config = dict(
    normalize_top_k=False,
    balance_bias=False,
    parallel_block=False,
    beta1=0.93,
)
Below are experts of layer 5 (counted from 0) of a mixture-of-experts language model. Rows are named gate (a neuron's input weights, with its number), up (a neuron's input weights, with its number) and show model dimensions 0-79. Each number is 200 + 20 x the weight over its row's rms, rounded and kept within 0 to 999.
Before each expert's rows: a language model's description of what the expert responds to. This comes from a sample of Wikipedia text that the model never trained on.

# expert 1
Description: Subject pronouns opening clauses such as he, She, It, plus mid-word fragments like g-ou-ge, matri-x, twent-iet-h.
gate0,190,186,232,157,225,215,194,203,197,213,223,205,239,170,206,161,213,193,246,195,200,211,221,187,206,181,178,172,191,208,198,231,206,199,232,183,198,193,212,185,184,221,215,148,187,200,171,166,244,190,230,208,207,219,200,208,197,176,200,192,197,206,208,190,203,185,227,146,222,155,191,216,215,160,249,218,218,220,223,165
up0,235,177,175,194,214,207,219,197,194,220,181,198,189,242,213,191,208,207,201,211,205,198,181,196,208,189,173,210,198,242,218,241,220,221,227,186,202,201,136,175,203,213,207,198,210,184,176,184,193,202,195,236,188,232,205,210,215,189,196,202,227,183,160,177,217,216,213,204,199,167,190,180,208,198,220,209,194,220,186,194
gate1,228,184,197,180,202,196,183,200,215,176,179,186,226,206,170,196,181,192,220,207,209,187,175,231,207,201,177,185,217,209,184,238,186,228,171,232,235,206,245,178,182,220,219,186,191,212,194,230,192,201,179,231,196,198,175,170,188,214,181,196,174,188,185,215,177,201,184,204,196,230,184,173,207,191,214,205,208,195,216,190
up1,230,197,166,192,188,202,205,169,192,226,196,181,203,229,220,209,210,189,242,218,218,202,187,186,203,211,163,241,220,204,201,210,180,191,171,184,191,210,209,206,233,220,197,189,168,223,191,206,214,217,185,208,201,203,188,220,192,226,170,185,200,207,160,228,211,198,200,175,178,229,177,203,229,179,204,213,178,220,207,226
gate2,213,197,187,172,193,210,203,167,194,219,177,212,214,198,203,237,209,191,221,217,203,200,250,211,181,206,204,198,178,191,197,233,167,224,205,158,194,154,153,190,214,212,221,196,175,152,202,185,195,188,222,212,170,192,197,206,210,166,183,211,200,185,208,192,211,200,183,184,180,200,209,198,212,196,210,217,234,210,219,215
up2,218,199,201,180,182,187,204,207,202,224,190,184,212,221,202,210,205,178,200,180,217,182,167,165,215,207,224,177,167,168,174,225,197,241,182,207,207,174,190,217,197,216,198,173,219,212,234,219,198,189,171,175,193,213,186,224,219,218,198,215,232,188,211,194,208,184,197,190,211,199,238,221,184,225,204,205,194,210,165,188
gate3,194,214,190,207,204,172,202,212,161,171,203,202,186,180,200,141,163,208,167,220,207,229,214,212,210,199,205,177,210,156,240,198,223,216,153,202,205,216,222,205,219,168,215,207,186,164,200,223,207,229,217,205,191,196,226,216,174,219,206,174,194,177,185,189,199,201,228,187,169,195,206,177,177,214,193,200,189,175,213,206
up3,212,183,176,205,165,188,174,161,215,225,183,196,176,210,209,166,171,203,182,216,219,176,212,222,184,173,184,229,197,176,226,220,178,197,236,187,181,141,185,216,190,192,157,205,167,195,178,241,204,185,174,191,210,191,186,221,212,192,174,211,213,184,185,218,192,221,222,235,204,174,207,204,200,227,213,205,215,211,228,228
gate4,184,214,183,147,208,225,164,235,176,235,183,163,203,204,177,225,187,190,230,217,143,240,202,214,189,170,177,193,195,170,196,173,199,205,166,195,218,198,188,164,207,189,185,193,219,199,233,208,184,223,209,156,203,169,207,209,220,193,238,165,204,153,187,190,169,197,201,200,155,203,193,215,182,165,201,191,205,187,232,180
up4,185,261,203,199,225,207,192,187,191,187,188,196,202,260,206,191,175,184,190,196,202,202,204,206,216,181,185,189,187,178,204,202,256,179,195,215,203,176,207,178,169,215,204,200,174,224,228,193,195,185,207,188,174,195,191,158,208,226,199,247,204,200,198,210,216,200,222,225,206,204,177,182,213,193,145,186,160,200,194,218
gate5,184,186,210,158,182,213,169,219,204,222,181,246,166,210,177,187,226,194,218,238,202,214,145,218,180,207,199,220,208,219,204,217,187,186,199,177,195,207,163,217,218,230,221,231,215,184,189,193,182,212,209,205,195,168,194,187,186,180,201,203,181,199,222,200,194,215,204,233,210,171,189,178,230,227,212,194,167,166,212,183
up5,167,197,210,222,211,217,172,214,210,179,170,193,181,211,237,200,196,183,193,175,195,197,198,199,185,172,235,194,176,181,219,215,179,232,230,221,194,158,216,172,235,185,215,181,169,183,204,132,226,173,213,219,185,183,204,201,205,204,232,191,168,221,185,201,205,218,206,179,189,212,207,225,200,207,203,175,179,171,196,210
gate6,186,217,207,209,233,180,173,172,191,204,196,199,175,211,202,185,201,184,191,201,211,177,193,224,168,204,206,202,207,202,206,199,220,218,179,223,186,204,221,186,180,208,207,185,224,201,219,211,234,214,219,210,189,199,165,184,196,209,225,210,184,207,174,231,178,232,231,269,259,232,205,201,225,210,233,210,184,183,193,184
up6,198,231,209,201,206,228,184,212,206,186,187,191,205,231,183,211,209,253,172,206,179,169,234,198,192,216,221,206,196,176,192,183,190,205,181,189,189,224,207,222,228,166,177,203,203,189,187,174,189,197,190,197,214,221,219,190,185,188,199,156,210,238,197,216,227,185,222,190,209,215,194,212,161,185,204,176,186,191,171,195
gate7,203,236,210,212,216,210,229,184,232,169,222,185,191,182,177,181,211,238,248,196,210,198,221,174,186,199,204,183,173,212,229,191,157,212,190,205,209,201,196,211,208,176,212,193,187,170,192,208,212,175,226,222,214,203,180,155,204,194,199,195,229,174,195,152,196,226,231,200,209,206,183,185,185,180,205,186,239,189,197,164
up7,169,209,205,228,217,235,172,190,225,197,222,192,162,199,192,211,190,209,208,210,199,192,186,208,193,223,205,254,205,188,195,193,184,179,211,222,210,210,219,174,200,184,186,225,188,213,229,204,166,154,208,179,217,243,216,186,182,208,189,210,189,196,211,217,181,202,207,203,202,211,162,223,215,199,173,199,200,220,190,185
gate8,224,223,211,226,210,215,189,185,198,191,209,201,201,186,190,220,197,198,180,214,212,205,209,214,212,192,182,184,196,171,187,212,198,216,212,218,195,214,222,160,204,190,225,215,221,212,207,181,210,201,195,210,186,204,188,232,182,195,223,213,194,211,185,207,213,175,227,240,188,179,211,209,235,191,177,236,231,219,195,168
up8,211,190,201,246,211,160,233,197,197,217,190,208,219,177,183,232,184,187,163,205,162,158,199,235,219,209,198,203,188,205,196,198,209,203,226,195,179,219,193,243,206,188,211,195,166,193,203,241,235,208,195,194,195,193,187,216,157,190,208,207,232,200,176,199,228,195,179,200,203,202,213,187,183,249,204,179,180,181,204,218
gate9,209,175,211,212,201,211,174,208,177,181,220,195,197,175,171,207,194,193,215,194,210,225,200,221,177,209,203,221,208,199,199,190,201,188,221,236,196,165,201,189,162,211,233,196,195,192,249,174,222,205,191,201,170,153,194,190,166,171,189,185,242,180,180,190,154,181,216,180,189,227,164,190,164,184,169,240,204,207,197,188
up9,231,234,234,232,211,197,152,174,183,205,225,181,214,194,186,198,212,170,173,211,180,215,240,240,205,209,185,207,205,184,152,191,198,229,220,200,245,198,192,192,145,173,184,193,199,186,213,187,187,218,212,195,237,210,181,206,188,178,215,174,203,189,200,179,156,209,199,172,204,180,200,188,205,191,205,184,248,194,206,247
gate10,179,199,213,218,226,200,199,173,222,161,212,173,201,186,189,226,185,181,130,206,182,195,209,209,192,216,188,188,217,211,182,193,151,207,189,182,187,201,205,213,193,210,234,198,187,194,217,221,176,161,196,202,168,224,263,212,205,216,208,209,198,197,219,201,207,217,187,193,227,224,180,223,208,221,188,168,203,187,180,177
up10,206,186,164,199,219,193,232,184,247,216,196,212,182,191,210,213,239,232,183,189,177,200,210,180,194,193,226,160,186,203,184,215,191,217,218,194,193,243,185,221,173,192,174,228,236,218,217,217,228,175,194,232,187,189,198,216,192,209,193,197,216,212,203,213,197,209,227,181,219,192,190,148,191,185,208,216,189,225,236,218
gate11,202,195,189,177,157,184,201,203,200,187,207,219,225,211,248,220,199,199,191,219,214,235,233,195,174,203,164,199,229,173,212,195,224,225,189,164,204,190,220,212,173,206,197,185,140,189,220,199,183,182,198,201,212,191,209,220,192,227,187,193,208,232,205,214,201,208,184,219,195,248,195,183,206,202,200,192,200,186,215,185
up11,220,206,198,219,164,217,201,193,192,212,187,248,212,223,180,227,207,200,191,197,163,200,178,194,177,202,177,189,196,212,217,147,210,174,196,165,224,190,211,195,251,198,187,190,175,183,181,215,201,207,185,158,265,185,200,180,211,203,194,198,221,237,200,169,212,199,192,191,221,197,197,219,196,235,180,232,236,203,172,190
gate12,183,222,220,137,164,228,146,182,182,186,188,190,207,225,226,193,247,176,186,196,197,227,174,188,225,217,163,238,196,205,184,220,231,195,172,181,170,210,175,203,208,224,229,189,191,192,192,209,224,195,192,202,196,222,190,167,205,188,195,173,199,196,178,212,181,217,190,191,210,193,193,213,168,153,166,216,178,193,155,214
up12,210,222,229,206,209,206,217,206,248,165,236,189,179,188,188,190,187,176,166,189,205,157,212,203,201,178,201,204,211,226,177,176,200,237,201,208,223,196,165,210,185,185,199,240,183,235,188,195,219,218,199,175,168,187,183,161,219,215,187,191,179,213,192,203,206,187,230,194,196,187,215,165,201,198,198,230,198,161,205,200
gate13,236,215,195,206,206,152,163,181,190,217,184,212,210,197,195,209,174,177,179,199,208,196,220,197,174,180,238,222,161,206,209,207,215,252,189,183,213,172,216,203,213,233,208,245,213,184,211,185,196,177,219,197,190,223,160,205,199,181,186,183,190,192,196,200,210,191,243,193,179,239,194,190,208,252,182,193,244,181,208,213
up13,226,217,215,192,205,184,193,189,200,227,215,187,184,249,210,196,172,219,196,193,210,198,230,221,185,215,171,223,165,204,164,185,166,188,185,170,188,194,246,202,211,207,243,210,229,224,201,217,219,183,193,191,202,216,188,213,184,220,193,210,198,203,205,206,209,213,207,183,199,198,216,201,238,225,175,209,188,153,203,216
gate14,189,188,200,186,206,235,198,214,212,189,217,207,216,203,207,180,190,232,165,240,208,174,205,210,169,161,214,190,226,230,175,195,192,212,179,209,201,213,197,190,243,169,206,167,173,205,216,203,238,183,192,176,199,191,188,213,218,205,199,170,199,207,192,207,205,193,224,198,194,193,162,211,198,222,213,198,217,196,183,181
up14,155,222,202,231,203,192,205,166,216,209,164,211,230,161,218,198,201,210,243,225,211,203,229,180,182,197,214,206,215,175,192,238,186,208,200,205,182,218,226,201,220,234,172,217,242,210,202,168,193,177,227,218,216,207,199,192,220,190,193,204,188,219,211,183,204,202,187,212,204,168,213,169,206,217,205,192,212,201,206,202
gate15,224,218,210,218,176,208,190,187,212,202,180,194,223,208,216,214,166,219,163,207,239,170,192,210,195,203,210,215,207,213,192,176,187,182,188,197,209,198,186,160,188,225,196,212,172,184,204,197,210,180,198,206,209,198,223,199,187,167,181,230,201,231,183,184,208,210,248,233,191,190,156,256,207,198,180,196,196,182,204,179
up15,174,212,198,150,211,211,161,199,219,179,206,214,193,229,188,228,205,226,214,224,220,188,231,151,185,205,182,193,216,189,215,181,205,174,208,212,176,198,170,217,173,190,181,224,206,188,212,190,224,185,219,222,229,205,195,223,179,154,199,217,174,207,222,204,216,216,238,191,219,195,229,213,175,168,177,208,160,212,200,176
gate16,192,206,198,197,201,164,184,212,174,209,225,239,195,212,253,192,187,214,212,238,182,210,199,187,209,192,184,201,240,173,191,183,175,190,185,179,241,182,192,199,183,210,234,226,202,203,230,194,221,196,222,212,151,231,193,222,191,170,210,215,220,195,199,184,214,179,207,216,214,174,207,177,190,215,192,200,201,232,206,197
up16,182,208,204,206,199,163,202,200,166,181,205,163,219,225,222,217,196,182,199,198,183,180,190,210,209,196,187,207,197,191,175,199,195,227,188,173,219,235,181,188,164,186,221,209,205,184,171,178,197,158,192,213,192,181,215,215,199,201,201,165,221,192,222,205,182,221,195,208,194,183,200,214,202,201,158,221,183,222,205,194
gate17,203,227,202,214,188,185,206,209,190,198,211,252,227,148,168,217,226,224,224,194,272,191,205,231,223,219,227,184,192,204,208,196,215,165,212,169,195,211,184,193,180,185,229,204,175,231,181,167,199,201,227,211,206,197,199,226,226,202,170,221,188,201,175,224,191,239,212,219,205,195,177,173,196,188,161,209,207,224,200,199
up17,218,193,224,194,240,195,200,176,212,190,208,209,209,173,202,167,191,206,204,170,173,177,225,213,193,180,201,196,179,191,171,206,205,190,176,227,209,177,194,191,211,211,187,200,208,185,187,234,203,213,208,221,211,211,191,191,211,175,177,206,151,204,211,197,150,182,213,205,159,198,159,199,203,168,199,177,203,210,236,177
gate18,180,217,211,204,202,204,170,179,184,197,181,222,204,165,186,183,202,196,195,189,237,196,207,215,246,166,192,200,200,170,232,225,213,207,181,195,172,179,179,208,179,184,219,196,166,193,217,208,188,186,215,196,166,173,185,204,241,177,208,200,203,197,168,219,199,211,203,204,191,217,191,210,187,205,196,214,209,213,231,179
up18,185,186,194,197,213,212,170,206,167,179,174,190,174,222,224,215,231,206,179,194,218,184,195,202,186,243,200,202,213,218,172,220,199,193,182,212,189,192,233,187,230,186,211,225,185,190,198,195,196,213,260,205,173,216,218,191,219,191,186,242,205,207,195,235,183,215,194,181,239,173,163,171,180,206,171,213,229,196,196,192
gate19,184,222,179,180,191,202,214,236,219,201,195,191,175,210,189,201,205,219,196,199,175,179,193,224,193,177,202,184,216,175,164,227,213,179,184,205,218,219,221,225,219,235,184,159,182,213,203,199,198,217,174,189,233,203,216,207,223,235,216,206,217,230,187,202,195,174,198,161,191,191,173,199,207,185,180,202,179,222,188,181
up19,217,207,213,194,218,208,200,182,165,199,199,226,224,180,197,193,215,198,195,187,217,207,201,211,199,213,219,210,197,203,222,165,223,225,188,227,240,210,182,205,205,220,196,215,174,233,193,199,214,217,180,201,184,217,211,193,213,185,195,186,186,221,206,205,230,178,200,208,181,208,190,178,190,199,198,209,189,212,201,187
gate20,207,231,203,174,169,186,181,208,183,230,213,210,186,187,222,200,238,201,229,228,168,211,222,181,154,207,216,178,196,186,182,199,227,243,191,220,188,218,198,195,195,198,199,199,226,209,176,210,222,207,160,211,191,190,210,218,200,192,206,237,235,203,194,216,169,179,212,209,226,195,184,189,184,211,189,210,249,226,209,209
up20,247,200,194,184,208,227,183,226,210,195,182,191,202,198,204,196,175,219,202,196,200,207,199,206,176,229,224,177,128,159,212,207,225,212,246,199,171,220,198,186,195,182,218,219,183,193,217,204,221,205,155,159,190,189,215,229,161,196,181,183,234,188,194,219,208,199,205,184,239,167,219,203,198,205,175,207,197,214,211,198
gate21,225,203,202,228,205,182,200,196,232,203,215,216,210,216,212,210,198,214,194,186,200,216,201,216,223,162,169,220,240,209,196,199,181,200,164,209,210,184,185,198,203,220,189,192,189,193,176,212,166,190,215,181,179,185,206,210,203,172,186,201,247,176,204,166,208,216,228,215,196,213,190,232,232,189,241,176,220,195,207,189
up21,186,208,199,198,230,189,206,183,217,189,207,194,233,221,229,189,203,202,197,192,207,205,201,225,196,225,200,183,225,197,173,180,164,204,178,197,171,168,208,181,195,168,176,215,200,234,222,202,175,245,224,181,164,229,226,179,192,206,181,181,182,218,195,198,236,185,188,197,211,244,201,209,204,217,195,207,201,157,221,219
gate22,192,209,170,199,201,179,223,206,220,211,186,245,182,215,218,189,199,212,190,205,211,213,193,202,195,173,201,207,206,179,214,195,185,205,222,198,187,217,165,176,218,188,181,195,201,208,182,233,205,177,183,210,165,222,240,224,200,199,241,179,203,180,269,194,206,157,213,181,207,190,184,224,222,181,191,213,174,189,224,198
up22,197,174,233,189,192,179,213,177,167,185,165,178,180,181,231,205,201,190,183,173,180,189,222,202,180,221,168,245,197,190,231,205,209,186,180,229,218,175,225,170,230,215,203,183,202,217,184,193,176,212,229,197,233,230,234,176,250,235,214,195,216,204,197,201,187,213,198,190,198,211,183,220,204,173,232,149,174,191,226,235
gate23,220,228,195,196,179,205,210,247,181,169,195,212,196,192,196,195,207,193,235,219,167,198,167,184,174,181,231,187,196,219,213,232,215,218,202,205,188,242,214,193,259,213,201,199,154,214,218,215,176,201,220,204,191,197,198,205,167,208,194,164,206,197,203,202,211,186,226,239,210,196,198,226,216,205,230,201,199,190,221,240
up23,165,213,233,175,212,154,199,173,235,240,194,183,195,168,185,177,219,192,190,196,227,189,181,223,221,190,185,183,209,203,231,206,182,193,237,177,191,222,196,206,198,193,165,233,201,211,206,199,240,183,185,193,188,232,196,158,218,203,221,205,214,211,188,169,163,210,186,186,204,212,183,211,242,206,200,189,235,219,194,207
gate24,216,176,213,179,212,179,195,172,207,195,214,234,217,184,184,238,195,213,196,217,228,205,175,189,192,189,209,227,230,213,204,225,185,225,183,246,205,226,219,212,169,213,217,175,199,223,207,175,183,219,206,171,235,199,179,211,227,208,178,183,204,196,186,173,195,194,193,205,190,205,198,194,222,217,214,186,238,217,224,196
up24,208,179,189,187,202,239,166,217,174,207,208,223,186,220,169,224,218,200,187,227,262,195,180,226,221,229,166,205,208,193,211,223,157,152,229,202,212,196,197,191,171,179,210,181,198,204,215,169,192,178,230,229,182,189,204,183,217,199,206,192,227,185,195,181,198,243,213,211,228,196,192,186,221,199,226,166,190,189,187,163
gate25,187,235,192,181,215,170,211,226,183,186,187,226,184,188,235,174,175,185,201,187,181,223,187,177,209,182,201,189,173,199,191,185,206,198,202,198,150,257,220,191,212,197,199,205,209,185,197,198,155,191,233,214,193,182,158,198,193,205,214,180,198,211,212,175,223,200,179,218,171,209,248,195,180,174,220,188,165,237,175,238
up25,181,198,213,188,193,215,204,201,188,245,191,214,200,189,220,204,200,195,214,201,188,178,205,190,176,179,210,183,219,211,228,205,211,214,214,177,197,190,216,200,197,205,174,226,180,188,219,229,166,158,191,187,222,196,201,184,215,227,204,170,238,199,178,209,181,180,228,243,225,195,151,213,232,196,211,192,169,220,182,195
gate26,188,186,192,184,190,163,223,202,231,183,200,208,201,183,178,204,179,223,209,225,196,179,195,180,179,207,234,194,159,183,200,216,221,186,205,212,237,207,192,170,207,210,211,181,176,209,196,230,201,210,197,186,175,201,193,231,211,172,206,248,193,208,192,186,192,221,193,195,189,231,204,190,165,200,170,205,202,204,198,198
up26,210,202,194,203,189,181,208,204,214,213,211,192,227,222,213,171,203,208,183,202,222,215,173,212,206,161,210,201,199,186,217,203,222,206,178,187,209,177,215,222,231,203,190,204,201,196,182,202,183,201,186,223,221,210,207,178,183,224,236,212,163,214,218,234,173,207,235,243,237,190,172,180,187,183,198,187,201,198,156,176
gate27,213,196,187,228,195,183,193,202,203,164,194,193,219,213,186,187,211,198,219,201,205,211,205,195,189,218,199,199,192,180,190,207,217,187,171,212,177,174,188,185,209,193,189,216,176,181,209,201,214,153,242,232,187,157,216,190,194,219,174,214,224,218,179,201,218,200,221,186,183,207,219,174,172,197,179,226,187,200,193,240
up27,191,195,147,192,202,208,183,190,165,208,229,213,220,181,198,144,167,210,191,212,216,177,192,201,199,227,174,212,210,204,172,176,215,191,188,217,192,216,193,187,174,185,198,225,203,202,220,169,184,186,165,230,208,210,204,202,201,212,155,201,224,196,203,181,228,211,196,193,204,190,240,192,183,204,173,198,174,208,171,180
gate28,215,216,181,191,190,200,178,193,212,166,165,181,205,143,193,200,231,185,193,196,194,185,180,203,178,216,193,214,223,164,189,189,204,209,215,226,223,194,202,247,195,165,217,224,209,170,192,184,214,212,192,193,175,190,233,204,188,179,208,196,217,175,179,174,164,210,213,207,188,216,172,192,190,184,187,206,229,242,177,227
up28,193,211,228,193,207,179,187,195,212,198,181,179,204,200,166,204,196,187,199,192,202,199,224,182,233,219,176,208,192,203,209,227,236,191,215,203,194,192,237,170,166,181,187,205,212,213,197,193,211,189,225,192,171,192,184,193,174,197,226,217,209,208,180,188,213,192,215,184,216,182,171,194,185,200,170,177,138,175,226,175
gate29,173,197,150,220,196,194,216,171,204,148,177,233,179,191,176,232,204,203,180,225,194,195,246,215,182,213,192,193,180,216,245,202,206,211,253,206,226,180,206,242,230,236,232,216,166,209,234,196,211,217,195,205,236,176,189,210,229,203,212,234,196,181,183,195,196,220,227,217,226,183,220,163,219,221,179,192,193,199,201,172
up29,175,189,210,174,204,232,199,203,219,220,187,166,230,202,200,190,192,214,201,204,176,163,195,219,183,169,195,197,148,169,169,183,172,212,186,208,197,174,198,202,208,185,198,225,212,171,181,176,200,191,188,226,174,195,202,181,200,220,232,194,207,178,204,196,187,186,171,231,204,218,184,177,197,215,207,182,209,221,215,183
gate30,210,193,199,195,173,150,179,214,243,202,180,220,211,167,218,219,183,216,193,166,192,218,207,213,190,195,241,211,205,185,214,212,216,211,174,198,241,179,197,208,182,235,200,210,219,198,189,218,187,178,189,197,192,224,214,199,187,191,226,232,186,207,222,209,183,148,198,196,216,225,221,199,187,249,216,199,199,214,219,180
up30,198,199,188,188,168,202,183,205,216,205,217,179,180,227,197,206,189,170,204,167,227,209,219,192,197,199,169,192,165,224,205,220,198,201,231,221,217,188,185,206,206,209,195,176,180,219,210,187,186,192,192,220,158,191,227,195,201,209,210,207,185,233,237,239,153,203,188,211,215,182,225,189,204,209,218,182,224,164,240,228
gate31,188,181,242,215,243,178,196,210,171,211,236,222,200,194,230,188,228,185,177,172,177,217,242,198,226,204,174,218,200,188,212,193,204,228,187,221,244,186,209,197,168,161,197,199,226,210,207,180,214,174,178,175,210,216,165,190,158,201,188,178,221,201,218,175,217,161,159,192,177,207,203,197,185,213,232,240,182,217,193,188
up31,220,203,193,208,241,193,216,225,192,184,231,192,206,243,163,188,199,196,194,191,175,161,211,193,196,179,169,191,226,184,192,241,192,204,216,203,190,178,202,194,189,211,209,187,184,163,206,221,218,211,190,245,234,222,202,200,218,187,219,208,203,208,189,205,197,190,210,188,194,176,195,182,231,223,167,179,177,197,191,237
gate32,222,222,209,176,204,155,212,179,208,186,168,219,203,196,206,199,190,199,196,212,190,221,192,221,207,215,234,213,174,186,193,180,194,217,207,185,193,184,194,197,188,193,225,185,195,237,214,215,229,212,199,221,198,183,222,173,180,187,175,184,187,163,163,194,202,187,211,210,199,176,206,192,152,213,233,218,204,247,198,194
up32,199,217,209,201,194,195,201,179,212,179,200,175,184,205,175,222,186,240,153,190,224,183,220,171,218,216,169,210,221,210,181,211,196,188,210,190,192,193,201,210,188,190,214,194,167,193,208,221,211,226,183,202,212,199,176,213,208,227,213,209,207,220,178,210,226,172,190,166,182,211,227,202,230,221,236,207,180,164,201,211
gate33,174,189,167,213,210,186,179,218,251,197,185,175,183,137,206,201,198,204,166,207,181,191,210,200,198,209,220,202,192,189,217,197,162,189,205,217,179,187,201,206,211,189,198,203,179,195,210,192,207,207,199,175,184,216,185,176,232,181,178,208,171,195,226,190,221,220,211,172,169,194,195,206,222,205,218,193,188,205,202,184
up33,188,223,167,189,215,195,196,191,203,222,189,227,175,208,195,182,187,240,156,196,209,174,178,205,206,190,232,215,191,178,222,220,213,194,211,183,188,182,201,186,194,177,205,180,212,169,216,216,179,200,197,226,228,207,229,242,208,180,203,190,198,209,193,179,187,200,218,200,184,231,194,177,190,185,207,191,182,200,199,168
gate34,143,223,201,202,247,197,187,233,168,181,210,214,214,206,192,228,198,211,191,183,199,194,198,219,180,211,192,198,234,220,218,180,181,229,175,199,195,222,229,201,180,216,204,183,161,200,203,202,227,182,171,156,177,189,205,208,190,195,187,200,231,213,175,187,172,200,196,212,221,203,200,185,197,202,191,180,189,215,197,179
up34,164,187,173,196,211,185,150,191,203,203,190,173,210,200,177,224,221,208,164,227,231,214,179,167,209,206,191,218,198,152,171,192,185,214,223,233,195,211,199,192,209,196,203,208,206,208,191,169,180,193,156,217,215,177,188,229,221,216,183,200,190,202,207,179,226,180,185,179,202,226,195,205,202,204,196,201,191,187,197,192
gate35,194,208,223,164,211,210,174,205,186,184,201,157,228,216,217,179,192,209,185,182,186,214,173,226,256,192,152,200,186,206,193,250,196,206,187,203,207,197,195,222,205,185,186,206,160,207,203,178,178,207,194,185,187,205,199,229,164,191,196,171,206,210,192,188,193,246,189,192,205,190,181,213,198,218,179,148,206,207,186,190
up35,231,215,193,183,178,230,188,198,175,179,219,190,154,192,214,206,187,211,211,191,198,191,181,198,211,198,191,206,198,206,203,221,218,201,188,198,197,225,169,200,169,221,202,188,210,177,186,213,207,198,193,218,210,217,203,196,195,231,214,164,182,228,209,214,187,172,204,194,187,151,199,161,192,199,189,239,184,199,162,236
gate36,226,187,202,203,228,202,232,218,241,199,211,200,196,239,178,221,237,174,184,145,229,194,206,191,205,192,201,214,193,202,218,197,221,222,198,223,214,181,184,163,181,228,222,169,184,189,183,206,217,221,181,223,243,220,182,205,201,184,187,167,206,173,179,176,163,162,216,214,208,233,166,197,196,203,215,194,195,182,172,208
up36,214,225,188,206,232,189,251,198,194,215,185,205,205,212,204,180,206,193,188,211,189,201,210,250,192,249,215,213,213,205,220,208,195,201,213,211,178,204,206,194,183,170,186,177,163,222,229,149,176,195,188,160,219,226,204,179,188,222,197,224,220,204,184,222,204,196,199,235,168,195,200,216,223,193,185,206,188,244,206,221
gate37,209,193,164,214,201,206,200,176,194,194,200,224,220,210,211,192,181,204,214,202,170,193,229,214,209,186,207,236,220,206,219,227,170,234,212,213,216,203,177,226,195,208,182,202,156,227,188,173,201,199,204,226,147,192,182,192,184,205,204,246,198,194,191,174,181,197,235,194,177,207,183,244,209,210,176,195,232,216,199,228
up37,196,214,180,233,229,218,210,175,161,236,205,163,233,155,175,188,197,209,175,198,197,207,164,218,183,220,226,195,165,207,178,185,232,229,167,183,191,186,224,219,166,222,225,226,157,225,193,218,181,182,165,211,181,228,194,176,165,186,218,199,174,198,182,221,184,174,194,209,179,204,221,203,207,212,204,198,208,183,190,214
gate38,185,220,209,199,199,189,194,188,205,224,155,177,180,193,211,198,199,186,193,159,198,225,218,216,235,185,183,213,188,226,208,210,210,187,193,179,189,157,175,248,181,178,227,194,187,198,201,192,245,161,211,232,192,211,211,216,204,177,201,217,184,189,193,207,230,216,223,183,204,219,187,203,208,191,223,185,213,200,197,201
up38,194,219,229,224,183,176,191,213,187,207,192,188,170,203,171,213,190,226,181,168,208,199,190,210,206,185,175,229,204,225,179,228,191,136,195,166,199,185,191,192,183,158,196,168,203,199,190,193,174,185,195,217,211,200,237,158,210,174,245,190,227,218,184,197,203,197,179,222,189,167,189,205,216,223,216,230,157,222,214,215
gate39,185,220,183,213,218,185,219,182,194,190,235,209,186,191,178,150,234,214,202,223,171,174,210,224,198,181,178,195,208,178,209,200,245,209,197,172,199,212,195,184,207,217,175,187,190,198,168,185,208,214,225,244,192,210,204,158,230,222,206,244,191,185,172,199,207,216,214,170,173,192,187,222,199,175,206,198,178,238,203,201
up39,161,186,197,201,207,169,165,221,201,179,182,238,207,170,196,216,238,218,190,223,172,218,212,203,215,235,188,196,192,227,193,203,206,200,175,177,236,212,170,184,215,125,178,194,228,209,246,202,208,213,210,176,193,211,199,219,185,199,210,172,192,207,203,210,188,221,215,202,193,224,220,223,175,201,188,209,197,192,171,196
gate40,177,219,199,200,207,218,184,216,193,195,204,232,224,177,245,214,227,192,211,187,212,166,211,213,201,209,174,212,194,245,174,204,162,194,240,240,183,174,157,229,197,202,225,197,209,234,271,216,243,193,229,172,197,185,181,159,199,227,223,223,222,187,189,181,199,205,217,224,192,204,190,182,203,219,185,220,195,179,211,216
up40,217,221,196,209,172,207,194,194,169,208,218,212,173,231,246,197,215,185,237,184,210,178,198,207,193,224,201,186,209,188,214,198,188,227,237,175,222,189,220,187,213,185,168,194,243,233,204,207,196,204,188,194,198,229,217,204,198,179,203,198,210,191,197,180,174,193,189,203,194,200,181,192,212,193,225,167,203,176,228,186
gate41,202,224,184,189,175,176,200,209,182,193,215,258,207,210,209,185,218,224,193,178,169,187,190,224,176,213,234,196,219,208,191,199,190,204,191,201,214,162,185,180,201,191,195,223,229,202,162,158,177,201,220,202,162,205,181,169,183,232,235,176,198,187,199,207,183,212,236,193,196,198,204,228,189,217,217,198,171,170,237,212
up41,198,222,169,211,195,190,241,213,202,236,197,237,189,221,217,210,174,207,195,206,203,188,233,180,172,254,198,209,190,197,220,227,214,184,166,209,196,191,212,178,221,222,186,156,216,176,200,189,243,193,205,158,182,236,204,190,224,171,190,190,200,216,224,205,200,151,168,200,241,199,221,221,160,218,228,211,206,163,211,213
gate42,205,189,211,190,214,192,164,195,212,181,205,177,176,192,204,177,207,227,207,203,204,180,189,221,244,194,194,207,228,191,187,224,218,196,184,248,237,250,194,234,179,202,176,227,193,171,182,175,238,198,177,199,167,189,182,206,255,195,216,193,186,250,173,184,187,217,193,193,218,196,185,213,199,170,181,173,175,200,198,227
up42,213,196,166,188,173,213,194,222,220,218,208,195,237,228,190,174,211,182,176,188,192,164,189,195,219,177,214,241,226,197,175,157,167,228,222,198,183,147,199,202,229,208,205,221,190,192,186,178,204,208,204,209,215,187,186,175,183,197,218,208,245,168,211,192,198,201,211,214,195,205,196,282,205,204,227,192,175,209,229,202